Experts of a small language model: 20 layers.
Below are experts of layer 5 (counted from 0) of a mixture-of-experts language model. Rows are named router (the router's row for the expert), gate (a neuron's input weights, with its number), up (a neuron's input weights, with its number) and show model dimensions 80-159. Each number is 500 + 25 x the weight over its row's rms, rounded and kept within 0 to 999. Numbers have three digits each.
After each expert's rows: a language model's description of what the expert responds to. This comes from a sample of Wikipedia text that the model never trained on.

# expert 15
router:506471512471529508518509515486548523487526527518492463471545479499454462534542516512533470488502522471507485485472538505474459440526489524516487473476488509517482551488541499498501463475505500501451513536491471478494457475483527496465544514
gate1:485522505493496499565505525459532494504543492498475513493496491484499499509485470485504479482546557489561457492513503503559499528507501489522514502512481484526513511492499543551483470539509515455514529521501526490498513511497481518506519519
up1:458479526520474499515508547523537501488518488497526502442510539480503542521477528497500502522503530543446480464470514499506469539468489486490455530548489489496474538514440531513463519500488527480520511530510526529546505491477476477443487490
gate2:489494561489521522515472489484512500485520475515547496507505532512506523485489543464503522484500536534529479495466503525470450488503509489510568494472533507528483500564539497489515469483541505499478497511492478484516527494501517450460531518
up2:515506546506514510489538496497538518510547490539464526531534473494510458479506501464490508534474520509509492491488538502476480479519458523484482531530498525529533473492513470475453458499468469502504508508506486518507514476483510504473523487
gate3:508495470450521507488506493463518513456438508514540515522546471493536505491507461483530496488474536497478477547465507455512475521478484512497509531529548527479501474528537519483521529482467468512470519525478476501488504489508493506531461455
up3:454474483487538515501503539506499494500472491487495516523493523457469476514518490556492520497448533521502530551491467531481498503510503472487510493519488508482496503461514507481454495525513515459475450482514497546499489517467580544505523475
gate4:511470508527517522479523528489476505500481495464502461500479513507547523471520476461492501512493524504490508434487549471528571522507508479538509511470530509487515483484528515519461476487481489510528519493504499451472484466494492441467471500
up4:492518504491496461494474492506493491471486545516469503506553526522538501523501481451517488465500502465542484508523511509464507462495504504509533496498465494507442508523477481468518486520491506496530511524476488455506489480472463474507469540
gate5:489515496449502512504464470496474500521514512471494476499462537502476532486496488481507508516422461511492533471475518493482527535497509541515509535536486500489535518555523522527480491550519516511466531529444488535483453481521513471515519492
up5:517500490443505515522487485462534481480489535502477464504495537517506506485477494483471559464479464520484455506503437469490495520485532507499513489523451490509512511497497495455483474493514488482487540496517496503509505506481515475485485501
gate6:480481508517501486498513475483527468523471468552499479475457532503497492495498530495475497532484481511548505479490515460522486522519557521487529441493526508472494476532520480502496472550464493460519507510514533497481507525507461470503496457
up6:503513497522495459499512464493518530516477494530521500522483472502526541496566540486533453489466470553454489503517549493504512497502464489484527467502482517496522478468503504545508464471508509490498551501469498486473487512529500529516501485
gate7:490503479484538531504469531537548454484485489481530467482525492455507479479519528530485481495517509509523477530488487489530513513507518485503482497496517449520507443506516455513473538510516493495425459514465535473473510474479502478509497538
up7:490446471529523470510557475476480514471466492534547490521507483511485496477493480472490501533478506520482516512545515519451484485509525480542502492479490505532488487494511512511508494470511459464554480521582508493505528538517545494474496487
gate8:528487536513536523536480491515502523518523515474541484506491479495489457516530476535510485478491509522500462494506435492498493484475466496513449480469552468454497492463550461486523487469525482550440453495474506525505492474486509481514542491
up8:505538512497509523502486490516520476492514511482503536550499498481485513516543490490509515508465496512498492463476549470515532494514518482457537510493494466503479491550454524498488533512494456481511524524520501489524549515486484444528440501
gate9:523499508517545519539469508508494476498482503472479492434502499498514569457508486499509483479486513499523526488491561521492474486531519512511490480535517482555504500513502478493510487515508505522483506508496551441513490464522507478476559509
up9:527511462455539461493510484494477520491477517491479545503528494497442518500509533523488562524499483496503491495497493502512465532449504469505496499469467481488505483493517502511497503511523503534514493453508476495508548487491495503491579510
gate10:466501512484488490452493485502491480509453477486480503454513476471500486537467539480506481473517508503526503502504470476549493528553505548481476495516475518529494502526496457525508519504503449495481528502488485517490485477493468503488521494
up10:526511519467528512501496502471464485487503482499491565462464497511472505504500457497531541490486500457552489484499511524503464471439528487503478476470505534502491489462468480511516502489502485450492511492463478468541503471489505496508520458
gate11:487458489524543502475478510517495502480529533504517473509522476432528496518449519497503488448542467488494462529506510527499504490456448492483490488458469524470506511527542509508498526504443505528504521486532489529472473508501493496502523496
up11:471501524471532498482525487477557504481507519458487493509471468469510456483525519501529435465486510522501482462515509440508464514517484506505487493536490544508555482523505494456497460487446483497507490482497483474487549492502453529503473486
Description: Word-internal pieces like ra, a, ia, na in foreign or compound words, such as aircraft, Abraham, Tipografia, Antonia, Gymnasium.

# expert 4
router:543497509471486446495490470479498465482522518446555489489532498520524466472465496508508515510514497475516551455518501492508509506482548524513513514543495469494505511511530490505553519489517491518513465525515510501481481518504468538477544526
gate1:484516512524536494489472495523530527482518477448534487507491517499492493532484519490528482488492454451485494463494499521542464486481516515545469504493474479546510499473497478474553515523494505536500470467515481476532484493485529503484543540
up1:540546482500489486479499472498510518458510562488495498489537535525490533492492529507451482540509469496493488485495537475474536505540477493488501530476530480511509505458514476525494506504491507518528493498495499510514534525516484507522438456
gate2:451525517540490503494511465454509517520489523501534519501497516498515503507536491480545502482529500501511503485506519500503480469495502493551448497532513524474521482532500493499511535462518448476517505469515476485503523518494507586440522508
up2:531490521554488493495479520496514547532503480515502505484486483561506535531419491474482512478489518508480510509489534465521498477423560490498543477440508471486512494499505461510480494517511511496487546479466483480524502524425486453515521522
gate3:457539492483498512484505542521496491521516503518540447514500552518533474494488484452537480514474518546501522490471530522520490539500484530554522518537501509465505519486497490523504519489531507530497439501500504458488492517471440437486484527
up3:492531474493479527488498527461511526506511480498473521493530503510470491485537546497488539483515490452534485505508439466459510514511495499459482511511497514468519499450504471491513506485524522463483510481503540475510482526519504519478512503
gate4:508514468483548516517498544463533509503501498449476495528514515521460471517561472518463479502516539501514507509522481557479501473509485530511551526520568515469537497485534526520511542500515519488499465503485513517533455495485495493533471521
up4:566494519532485466521486446500532526505515497438509442515515473493504497509527522536483527508504512534541505527469531443525472496527512525493502469552510516534504508463496512569446468521512506468488518523476522451483471481512500497503488507
gate5:450458453493516490499483503451506560483491533462497491498496489482515531526462523514487513482546477486508499527480548516470527521467514501497541499489538473481455483501499511513528520452527507535534507490510486535535525478517524517457508495
up5:546535524529494507479526493523526483512490472499464529500491554521521511499522581503483522515480489510498490504505529487492509479461470456514484496441485492500504504514510494484496492521489514466467484508480504480528471530487510552532499504
gate6:509491519473533468493507518472524489511541490538518507504513488453564499492502492476553488458514520513491493531491506484495509517548522462508495508485509500487491497479515490511494490483461493466542495483477494516501608525513468469528518507
up6:499495510458536511535516520466510498523527473524523527516535466457555517476445486501489478536521504472502481503501472474480527518508531518504500471529516551473451509487516484463540514466480515551510520461512457527474491507529491511502492506
gate7:455529501498495475503511483482491548464558472514542452521497557493448527502483528472504490494528485514503500521543494522521509491494513432476527487511525508498531505512528510504488448507515539499495462522485496467512493466475469511472552487
up7:533474517511514473477534557505503503471522481519494466500461509487478525496511497516521503495485520516522482505511523503501488479523493492484485458529460534552536515458489495478534527504543476481533492497504460476490494450533533516489526491
gate8:513480524509510517485466498508508486441538467490506511509527487463454540514557511475486502479495531435522456520537491490470502461546512503507478504482564509469506537512506503529543546486526488492480491505490522473495455500474559533540492502
up8:468518465479489463533492508473496491475492516517509466486511504477488505475479499537536519527530477540522491479478525553548503496500468536515495519479457535516519536508493492497479527511501555510519529483494495492448441482543529540541514501
gate9:490508523490485489456524462492478501519480470463472500509459536522588568474514521518475494521488499435492451545500525541500481464492514504512506523487464496520535504500460529508522542493514500484477532519507526499487492467460504482520528512
up9:511528467525558471514441490524516477514454476475503491506506493474493490518493518510496528477497498530498492495525513487520527521468475501476531456519496512469506494496502481492486522429523527504516449531518461491506509510562475512500502480
gate10:534464466531518508511473465506482529532526498461508466520492538521478525495487489459486463469463489498503493556567554563475534502509531510477491515493480460513503477460497454471489455516518551517540509492492510482507514513512481520479507527
up10:503484508524498519519495482523491557544486529484500509505512482505512521458473511530535508473541557494509452496529511496511509484495485526551464500508517457488498497482471517491522460500484480501476503469523478457494517498512489558489480556
gate11:458494529481524473499489504488497529505511476503529493553530526519480514470558497529520524480466484497532507508461464481503512470534522533484468502525492471459482518472480478464516480479499510489464485530516516499502535483473503473521503532
up11:496464553514529497488514478477516491460491495538515521526522460513484472517544517480515518531489478549527455502474477468479494527466477497481514493514470463538502463506492482537523463476516498461510534491489537503511473546522489556495483505
Description: Sentence-ending periods and table pipes, plus a mid-word r in consonant clusters, such as Powert-r-ain, demonst-r-ated, and Tr, Dr, Pr.

# expert 21
router:473494490475477507467470478515538497492472492503469464523480476539483506467501478523490527496488511497527539490481490536491520523465495526518525507496531529474489493493522499446536476560464470534511467507504490494478559531488484507445533494
gate6:514536506508534518490538542508469458446507500498494487438485466497552495509521455476510503523524465473470500501535464516508548516493497524471539509504511503493519520547522485494481496525491552505536446476478518513468518478516490515480475484
up6:471509521514497516538520490504562545488443496483519466507533499491476511467507517463473549485517525533481476512477472488481503526503490484491548502491528494475487507496434457495477514521521509540490513476478516496463491494541517501475473506
gate7:507490473513508523476530486476536547472452549496513502513510490544476474510486480495482502519537477512545498489542509474498499521478511548493495495475485466482512463491513538508463489527487463500474503486480455499510486508499480521499459500
up7:543457516514455488486521476494541509492505550486488530473479530470475473540464527474490474512499474496500510530503496485497520502512443508506509474503518521450504516505496524473525535521497446480470454487541462498518503521524477485514487522
gate8:545499512467493476529516516488539539466479485495508458508514506505534508455510493461494453538510480475496487519492491488481503501467515520527451443495432534510518506482548541490466468473478487501488529553508536502507508544473469483501454483
up8:434551539490486480506484484499498536506461511518496484517507484489475504482526492478529496521511499503532488495473463456510469518517525513530512456479494507491481466455512493495510514460536501484517508503463527496508513512536521517538460505
gate9:489525522540555491463516480518498444522485534519517523516502523524512541452480504516514454489493508512519454513492477499508521483483476521519506473484514552504511497495498504519493500479515534481497498486477531472472529484501496449520506484
up9:505455476516473504537457530466481502472492512444472493479466542500515456472499528492509514470472463489493518540518491532511493505494500492498492499481479461440504495499477533482542503503462480556542498489504502525511484535497530551499511492
gate10:466515492503466541456469529470459511475528501525512510506456500466565487507538501512448471514518479516526491476543494531528520522478506504506528494556514518522523511504466519520500520505457517416490522474527518535495515514507470540478470515
up10:487534481475495552481488508530503506503515505491491540563531496457497505475503502545478481539476509533529486492502513513487451549495527490465474488525491497448469523522520474501501497500507529484487509457494494508466496493500506516500502517
gate11:483488549499514509469504498532453511544530478446498505510510482511514473554481494476524511502502487540535541507499488518555520532485445520526531502485495525525519528511488498506484465505498467484522467500532452479505507508502518456504526509
up11:509528495503496509441454532508513523490481519508498561523480520510519460530529537513511538469462510517496522473470517533539470546495489579476508515465518479518495515519509468482532539498481478506512466495525490471514530499479500517501501511
gate12:481516491486491526517508483525496525538468492474522512466549444519479510494502522491504519465490473526486509462467505527509489497487442438466496539530511475501527496552534493506507467488519523529522485514513523546493485486511473480515481564
up12:513497476510551530516518508460516464535561489506495506476505515473502515503532500521480496529506513534540538473521491431539486477462525476501524484463475458514487500541491480547486523547472493529468482523475537525489510521505500507487515464
gate13:510511462457523502483498489513508486534486492523507525491527489526490536510495462543497542492523487524499541522541482497483525460450498490492465513517482457526531518507461492513502492524504506514456519514494495488524510524497478526480498486
up13:513467502502540494456471497468503467486487526503499486500419475502496510511488460564533503478515506537534517466505485543475498504475458488478491511495502455519533496529504507444498490491464521481525488464483483508470494496531479553481523525
gate14:476481483485440553512539468481452534503510505495458542483523502519496492482472487454509483436483494501503534482505545517493458501458512524491510472499462470496522501510520506459494493505499535485529527512472500496478487515482480509481503492
up14:527487509525556501513508527527511443513465519509535477489510548526522492457480492473484479530512489483528512573484507486513476499529480518495523494498502522475526473514507517492505464487516532488492485476484490499564573489487495512481521481
gate15:486504491487516512508471514531546494474523530515510542473498523473533476520542465503549499511466488513494512499476469507491519486454490504536474522489550519516524486502511514525479532475483487531488497469476503503529484501509468474442476505
up15:443502536492514500491480474470534525514502508525518496501502553483484506487536475550511486483496461540498502542475512506502481524505501475502517517468455459526489482482569505531489526522499497476502531480452501475493514479475514473528494519
gate16:499471479524521504515458538482502503483464479504482454497498512454499495443464480494459524543525490527506534516467507510477517518537500491474481527536496478490504449589504462451520494529469496492483489492495492507530491477475501544465482481
up16:442459512538496508508525536480407520535484501501553468516491486502489506500502499440448501501463532510486503524516459530478515483499520469521503484466509483489514546497490537517480515520532487527502493481493528542463494513481521483523512475
Description: Prepositions after verbs or nouns in prose, such as of, in, to, for, by, in according to, voted for, consisting of.

# expert 22
router:536487511499490527471488465504528519517502503541468468486524459514479469518473503505523544457531537489474504500490493507471466529460485505521485496519458475486529514465534519500524487478515508507506480554485474550514492495489515475544509532
gate7:445492473506463500489512495541468486521527491513552513495479452486528512534475523478545493498501541542461471528518491547510504485465482434493463486449516472564498464520483492483467498447493491448479481495518517472523467505488471455491490522
up7:506463547524494504519501479493490477465519506480495522504504496492486564522478479452515482530468481497524534492454487565517462516538510485471485527527479514516519539520524503462552479516544507524510492540545498475508510509481478513517531492
gate8:508498443475465473511525506505547473507504477512486510518531487502504520504515471496472467461449521522514506511513490587464517513489517474492499484510536507481514482415461516503510558471500499502497457483511477534473498471514448490477476532
up8:468514520504515509509457506508489488522509505543522486518514530517525510492488540536505517505489467489486497482487504512483487513493483498481502500495511489476485549479493512484452523466515527463543500496522526482502494464473519471503474481
gate9:512455476487491526534480476503512522524503511502548509495505509501495485503473530491551519481494507498503485501481471549497484492508542502457512507498499473508533501526471522481502508522488459461524496508518468487492468550495527486526524464
up9:497534535482504495535507469518498522496514528476481503533484493537501486524497476498525475520530514514529498518497499470496512531491520482516516492469535489530496472524491559515475454467506512471536500493546513477510550560520514516516524493
gate10:477509504515503503509508490532517493577516426529487501490489494486529506504486538543480485481512534527504486533481496497472508503485508522560531540494457476512494502490494481472516458530479495502492512460542528498507473468526559501459472512
up10:504522467531469492534525492450463549498558502458473482522538460506507526473518491496512503512477523515535508452492494479484479495528526472498504512489524500485470474498522533499547519496507493490507517516479517489453526529513532532491529482
gate11:510522510498504490504436548508519511494522500527535519486462501470497535502516513500484499517490479485493534508505445491523485471487464456505496490448509506497526499511542492509488539487447501510466521492541535517500457509515520519491519500
up11:522463506545511451441492538512488475515458511434512501554551495526525497493462517480487514496493476551469498501559537503487524471490463468529485500502464513518453481498456476464510478500512449501524522495521485523474437488500513504530489519
gate12:478502472557517514510512520510490461486504475486495494456462502512483468479453546539514520509502494503497449475502526519518464474491527515493512432430531488478478560501514490510511502494527495518520493459471522506512500498455502499521506516
up12:511504477503528469510481498502538473525513541529535479485476475552468477456489531538493477498526517486508502434516487519517515498497486531518502441463533477472483510480554503505488497502501472516535479444518525501520509516528490498505520471
gate13:507522476503483494557508487508522499472513509513535499504522493501491505477457474527461493479490497488517494494449504476519495503485490479503481514469512515495525496483531524481508510493465510505469437500505489473496499524489481555552508484
up13:492496492504522465502550511522525509475494450525499527510522480488503471520469501486524502487463511522493484521508545506525508555511476507514463510482482501542508528549532463533477493493516534509505437480536516518497521487481485500530489531
gate14:495527555560534530530496518513506528532493509509507538517454495509413497497502478527471509505493493470505524490520505484465492518487498461520507513479485505507513492465479516492528536500451448484493495492516518516490513532472504533543515493
up14:483477452477502499517475525440478517460458489518484520518524498516574450476515529470506540502495495507499493523527514474520512492499489452476511508498536516479481496464487470519478504504550532498507543476509472500509462506528472510469485527
gate15:501470524490426503540518499505492477469489540500511542483511476423448496526481459509488493490454509524494495501496485503531509475483534477519448488557494521509495536485479497508491490547519502458516504505484516486560523520540490506493491517
up15:470505416495492531509489531476484508535510502468464506520442503527526472536498512424519512535529526489487534492516522502500509468528472475511489483466498487507481530488469519492523471460510555529454489524515495535465472457462498501505468477
gate16:527465485465446514492524526477491491484500527478485528473490496479504530491469484476483498436515485531516460475492531480523485457502503498496524504521491478532505495515487495498466458515505496463526510510475478528519507490508506472530500557
up16:484481477495482482472489482530484468524493483513510528513518516500501488497454482511471491512482545493531487489476519499510530475489502535461510497494504441503465504476504530498462468515512528509458507538518486510506519460498501511487503470
gate17:487525525526519518506541510477505502480508478482543529485464501500450520541500558504443547489455503503524493485479505530463514460504461478503506516531530515522555469495504501515513446527514494507498473534519534514486559499516487447524540504
up17:509502531539505457444495524523478518504513482477513513534508501538439508555486512493446512491476513517526501479484497489459465494491460520532527497511512539492463490512453491464487516486504527501469492543484513494524482490511536467509516494
Description: Line breaks ending table rows, headings or list items, mostly in tables with totals and percentages, plus dashes and minus signs.

# expert 14
router:501504530530493468459475503504506497521500479445432481476460489509448500492455490503523477529481501474509491521517520514467518504495525476512547527463429541563451502503473511466533498496505492475467515459494488500554456500515491522507515475
gate0:471442490484493507489512467481516487497546516524516508505468483448466486488483528492515515482475487494527509468511497495496482508530532476438481457509482501502551491474493476522540498507538496532494537502491500512494513584550471520478525563
up0:501541530463501516521523481514505526510458505516539475501540504506488493482521492488529509514515524510479530468493522519504516520461504475534489568468511539524466510520503512471492487502503503526505493495495526477465533450462565502488470482
gate1:533502523514539506488511498468472506494515526502482502471455508521466536506510515468488444518523492470523517517531489473506482533474529487475476542475514494510489507491488532531453494494441525459488512519490500520517485535470542507495511495
up1:517532531496485532504488532531520533476535478474488498488511522521545538522495492494503477469451520494488481540531527445497455515471507525470538547475454546504483486538515451495516534494507525468480479523512480467500563532507536484495467472
gate2:466506550492544517523526522480502462492512470491511503472515492481474448476443486495516496492483500528466513474516496537523481482516499506456504507528523563504488479509532481475500494506508528489517530478506500468482502535503464467524451546
up2:482466476478545478504475501513507468541508478505496520463522450479546499513483475507507434498525504450488459533544486500496521493474529516534513449530523514444506483523461503542533453531518490536475466478525486480513465471551486499504505518
gate3:496525514523541509470495452497483497441518499490472491468541459493501490496496454446561513493482509495488501528470499474465549455514491491459523545486488492490525501489534490498501547477488493483473489494530510501487500484511483475500506505
up3:480476489444536472492509518474520517487519501501463453547507490493502485468500457504461488506482469500534482474482537464489491529534525513498495508497465499520482514507504492484469518524515504517534521539492549493479512521498519538527513525
gate4:473522491471461525442483489506444516508519487550523491457458481483475543497489520467526495490481484475475450472488509486538534529474533513491520484509541468525515548483491474463520473547472515485497480492517486528485467465495519506553478507
up4:465537486516508476495507476503486505496461512509492463443480541493475492524474508533509535474512519482496529496514491558450497476514493506513481522503542521477490463491499529529502498513551510529517499482503492470542476546518510526454523494
gate5:460512489543504523450509537583529492538537553495475463485534522472531460505492477502501494496560530476493524507505485508520523555492488545525473513524522489525485527503490496474520485490523482497493489495520529491474517506514501466495503476
up5:457504520519485480489501524516488488506490539490501527565547535535529467493503487512512459503460484486503511488537495504530546498539532494484492491500493481470503486518509449480507490499476515526519494470513511518517520491495508507533521552
gate6:510499513516514514500473515482473544486516497481523479463478498522477479461511536510474538528482485501462456498504514503483563504470497504513462471486472483512520494503488502542492512503504489484491523491532510530503472482534491497530506522
up6:478515497521507501540490485461496467469504492516528472508487494530461517570466512524530469520509503528477498520507488476491436509486471505542491479454481507471484514493513504475457559507530495501498485454488497511512502500473506472493506506
gate7:524523509476466503472457488490449514470481483525557507541506500509535470517517513480499436523549495521481490523506502507546489527535516486474463556491488495503492478533526502504454473495474491459515472517529501493553547483560479543497484482
up7:510474498478502512528518510502484513492526467532519536537445517469507515488478492483487507465492537474478483499517502541503522491503520458506446535471464531510482512463489474504474476517483513534498490512499466510525497508497489447489501461
gate8:473521518489515536503469528495523508503532487535545528443489506549483527499493466485532501515510490509484530486501486526511502511507485480517539503481445500487464514502505466479477441495501503519482549510483462510478503508495470481516513499
up8:496467526512538521461474486489520533509519501499503489528487562486528491524508566539491548514512517514506527511435522519508477542542459502501539498486482498481521488496478493510442453513485478551489495488508499549483517475543536531509475471
gate9:473483479474527471497506499567506522490464523535443481518509533468491505531518509515509502469484466510512487489477498537511505511471539476532521532482509496463541553483478551546479495494507505496558486508479518513512492544484505456502478488
up9:526452532510544510525496470509467512488466499492516502471516519500483471484522526478502514507530465521518493480497492479507535483505544464528475463483538502500525493534491509511506460509509504509519475500518469487528488545507536481477513478
gate10:519500503440495521474535482477500490533497478499509509518511503503515507503486527518455494460479481515468501502514484508549509482487455517505546503555515502476505537526449479502459502545501497495499481481482531512518491529533521490488522486
up10:516466518481466548508473517534496508487520513510498496539528509488509516517472523530435500517486521501500507510492486522507486508516474507506460476499461482503515483526481533501497520499531514521500512530498520527482487495519486494507503478
Description: Word-final pieces an, or, ative, ional, ular, as in human, Hispanic, victories, tenor, and Indian name endings like Sathyan.

# expert 2
router:484459540543523549487527529498565548521509509494494503515490544510518500469500521503473537523498497497498503535490509499545504524473512561454498477516532536479513465541508533515471530488543526510500521495464478471526496517505480520519493488
gate0:499450536490507458494489519484522484499521410515494478541501517526514494503503455472495499533517480531504488476485514467500451485484490486497489511551521551441490450528497502477491457506524524550485485476487481517476498535446509523498512495
up0:486454488520524473422508482512459508485511467519514502538511488516497519479498475509488519515458485457490465527525472437511478507539529527485511475482518482470477492449493476520515540502519500516507479526503415546502460513496506521494496530
gate1:525541541486496488500507508463478481533459486499511542540495519488505488506519491514557539496485508521474488498503466497509490510501477543473502523527502520517499511473497480514469539492477507525520489510491495555482565508502463511514490443
up1:468456451509556501488538527531523461477502485513498491505461473505507502508468521519471492563484564483496534496469500458497509534459499490468485488469497517531485489532450518502484518493481479539497525485497515501535520500530517529498522479
gate2:505477510492476497467502475529515501480490506554478492496525517510479530483483453520499502479516487469496506454498516494543488493549469500469506506481509477510524473520462471509496479495504522503521500490483527495509487445452491498510553520
up2:485475504502530490495466518502447499485480511487503481517487519485539528494522551517510479489500526498470530512515493548469493494545508548543552555522465459504484510500512532458523478487483496497510525513517499508503525497497541482494489481
gate3:511502506557561520509499520460542523475535470536513481563498508456512479469511495479495504565522471499473481486506570483495520499455495488533472499483518467487467512490519524525478543519489549493490536545533511503506481523521515529513542489
up3:498487490504516511575524454531465484511517469544494501531443498519484490512521545540515507471509454508515447503468542517537497477510484492458464508502486482524482540485516494501519502529530496513522515529480500540508486527490495502484486579
gate4:478475468524461485522500508504498440463517502474543453478524452476464495538473495471472503520480499542511496512516522460500548470447529466543504475510505518481515467472477525486468487494529513510540530446504513513493503501526533471497514506
up4:513498499525434498507519525491498502486507557497519503540506485499508473513522501477452507468457502509542523536494511517532488459527497467532486516493530512474502498486475488484463531462542452491442476527486496451483496520511503489489481512
gate5:494503457488527519500497505503511470496464496505497487501450529507482502499499484544499527540498487508545513522525504481456476535503471538482475499460488537439499466505492508479499499518504493516466472521512471500482502498530536543535504536
up5:512528490475486469491551507515520493499492512565520527473526555522519492534491481536506541450525505542507535494504503497503479490489493501497532525492501527500484467471492449515519539445501544529515480479485460476519462476498551477558503471
gate6:502459523489474468477484527459462521539486486515515480505481507525497504499476465516522453556481518500496476526461552531515469494536528468513485526484484521525513500521503472475520503488499532515488472484499509496525524511522517487519521513
up6:481506500507544482486486491500528512490537483503523475446497475507487551497474523519473509495497500522517535493456487446501499494489507535509518505501490512509514474507501440520515484487485539485479511516478544498472537495511507475506517501
gate7:480514540513468498503482539548483553479538488503514469512474549503468465485457497477469542487518517461555527485512501540521480482513472535475515494505500477513490486498526496517460505530494536494505461490514553467461514506505462529513511508
up7:526468536521512479495546481482494489513510490531488502461469489493495476450447466505458518521450536514545502547510526527489506486462448512535478520466509506496479503552505450504476484542510512502479488478528488489489500540506478511518504504
gate8:505453517514474499496459512486532511460498504508534517490479497479508497476483531508464471495458496430482516465534511509495531518521493505487502472469480508471485522491491523498502496491507496473453508491510486453541499503505522508518453497
up8:460525498539477503494500537525496490559501481426495497512504542521525460521529478534480515506529525523473467537461482491499464478488479497487478526554504520518479483521490498519506506529500494529524493468490508540462493501520521494473497466
gate9:514506528502505476530464474486520489489478470483527472475538513484473515494489508520487479560552542493493539501523481483508486486497557489438513494500496521463506493495503517475482486545469505485492448503512503510514521493508453522518536488
up9:458487492532485455460533500485482508512488498484504513534512508488518466487541489511478496482491465489500503514456518502482504499480488521492480514498522529491486506494529529513490481477490496471524520471476527475522474503468513526522528537
gate10:471506470536511494459504455486518502510466569509502558555493463501531508489501479491514525541484482501498511517509485496524468499502481473492452487466466512541501524507506497492479498492543476493501519505522441467491523538519516523478416516
up10:468440477457501513456464483526497521493446494476478488510477512514518519479508478501466522503495534493493515439502523501559506483497445497529524523517505523519469478469512527459563506500545479488523512490435527525506508499510488510495472507
Description: First capital letter or piece of a proper-name word, often after National, Supreme or a first name, such as O in Olympic, C in Court.

# expert 18
router:453538476472499536490487515503490501501510512531482532472505482469497527529519527517462471461522498567498516529497512524497507442529549502488502470471453504465497508548513465489464471544467480524483481508478519460471473455492484507485509527
gate1:516531528487505483507482497450477448535497517483515509543527470503489502523489523459479483513502480485537518499527522530510465492487513471479488532532529509512518523545501465490515521474506547473505538511485489499529565492520477531501489456
up1:517469461475496517482519483502490530545481523520512504531502482488536515519498512502505513521499493509465491452512494464463479538488544510491535543513519500471536461495513540466503472444487505511482482497471429466527486468482483480534451520
gate2:492489485444510530499527505461479484443510494433477530523514534536522467480506501440525533503481501491535533451486515501491504477514546454510473517543520490521529542504468504486487530452464516502494482480505435466512470512475507471495477486
up2:485483494495502525507536480475515498545466450484506535519543520508500520487515521453489508541544504449507494519542488486499538507512482469474502511490460512538453501520482472501506500519488515499517511503492482464502526461497534428487494502
gate3:525485490531484536478481490527521543489464529483495493505491475500466532492484498503496473500496517522479487513493513487513467466498492492485514500501513462498464495495495487476446482521489525501490511480499538460472550508509504453504475436
up3:502498528477534432540489472487510505517496471492507477521485508549552484534507471525433505502517512478505444477539513507525464509494423466512525498498524511528487523516517521506523484485484483499506481500472507491473489474494517492497524512
gate4:482521560536483497496500486505482506502502517489489488458509518506474524464474512528492516520511499526484540502480500477513550493440462530493468506535549533487525514500495510513508517527486499462517518483499511496503534478522502518499503525
up4:499503478511444494539542491484503499534506522520511497532487489495457496512490492495483490520498513503465483509478472507443490517504472511530537501512472494506502474576502527516559511519486471460481481502508472524500471503515469526428487524
gate5:486473443488511461468511505518463479487496512511492522509479514514543465538524491524473538516500517525522509482484505501477509446505491533475459524505480515455476492482530508481449485445493495483489505520529518552548492546495520501497481461
up5:560527504483527480500489527497474456516471476517504516526516534479491513516491511499519497562503516469501484515459491481542552454473497480500498502502453460517505556513466509490505509495504511479461483488534523489524534492488499512536484515
gate6:470461520509508479532517500513508472516433501495486508448509475519474497492533505478514472500448489490524511523546472492497492491454480503499474496480466507502508509490507491499492507542512471509524474505498482488502488495483492503493480509
up6:516505489527524510487469505549497519515516520454509495514498507521514506556503507482522525482431505497498483485529459499506503525538566510455534540519505469523470503487511511501536540447487474515513464506484529466509440511466510501526512496
gate7:524563512502494501521455448483483519468522512491510518487505505534434497464519510484477451498484501504512510521510474529532526493495505451560487509501475493463502504520507513501502483510473514464538512476499547540483553522493487472521505485
up7:525489474486504481484492461524508541458542495480533516502439488468483532493501506511501469496479495508497499512460513461486534464509502454482479469516498489507495504471479463511522489490498507502491522543462511516492503481486502498534489499
gate8:492492525512550530483507469517496499513466518515541508517484497540518483479463544476481517507505511540511501479481484466477486430483534489467524483473470480544522518476488474482460452477474464491480542494509482498508489468505518458506471518
up8:501519534445459512494445491475485486518488528520517450508503489520472511502470495497521533534462474545483468509516518526516527506498529474526520480533505516518547483481501494484492537537498565455517507482552489477521539483562541469521520463
gate9:489504500479463488483509506483501493544528527493500521484537516517509555498456530458516492498524524501565478521486499528507451511429489557530458493455490536473528504522512448510550488508502482512487520488489478523493496491547509464494507549
up9:443524527464488504489482494538545482513467475497509461494498467512505506481516460495498509484507543495491474544516484494521492487474487510506500449492528458527465512501534548476505514533474491479470510514528510485488477534513521484445513497
gate10:512469473489517538514512503483532510484534450498508485518514500480500482494518518497543506484476463496496539509524528457505492509471486486523499444498487530497499553505503540477508496514564476485483485491479484512490484522516508508532447496
up10:486497444508540502503454466466508493534508505541544503497502530461548455505501508516497490490475503543522493498450518461520489508499522487455501523540499472550482520530483460488474562511535495507499496505465515489460485489487467516511513504
gate11:527506495524527484456511520505510508514519438568528466479518431503507507519468478510467507531481534500507530530547449469491459455494508472517500533510475499495461485487470482512510543507513450527548512476503501536560490500545519482462486467
up11:507523473477485494504516518473516542550475507454547499453482518513556473535434513522481462520476529527495461507490505475508493535527499508507556492510497546529548495518482494479478496516507470499492476492521508525514512541488471484478422498
Description: Word-final pieces er, le, ie, ry, ge, ce, as in slender, Collie, Country, Belge, Peace.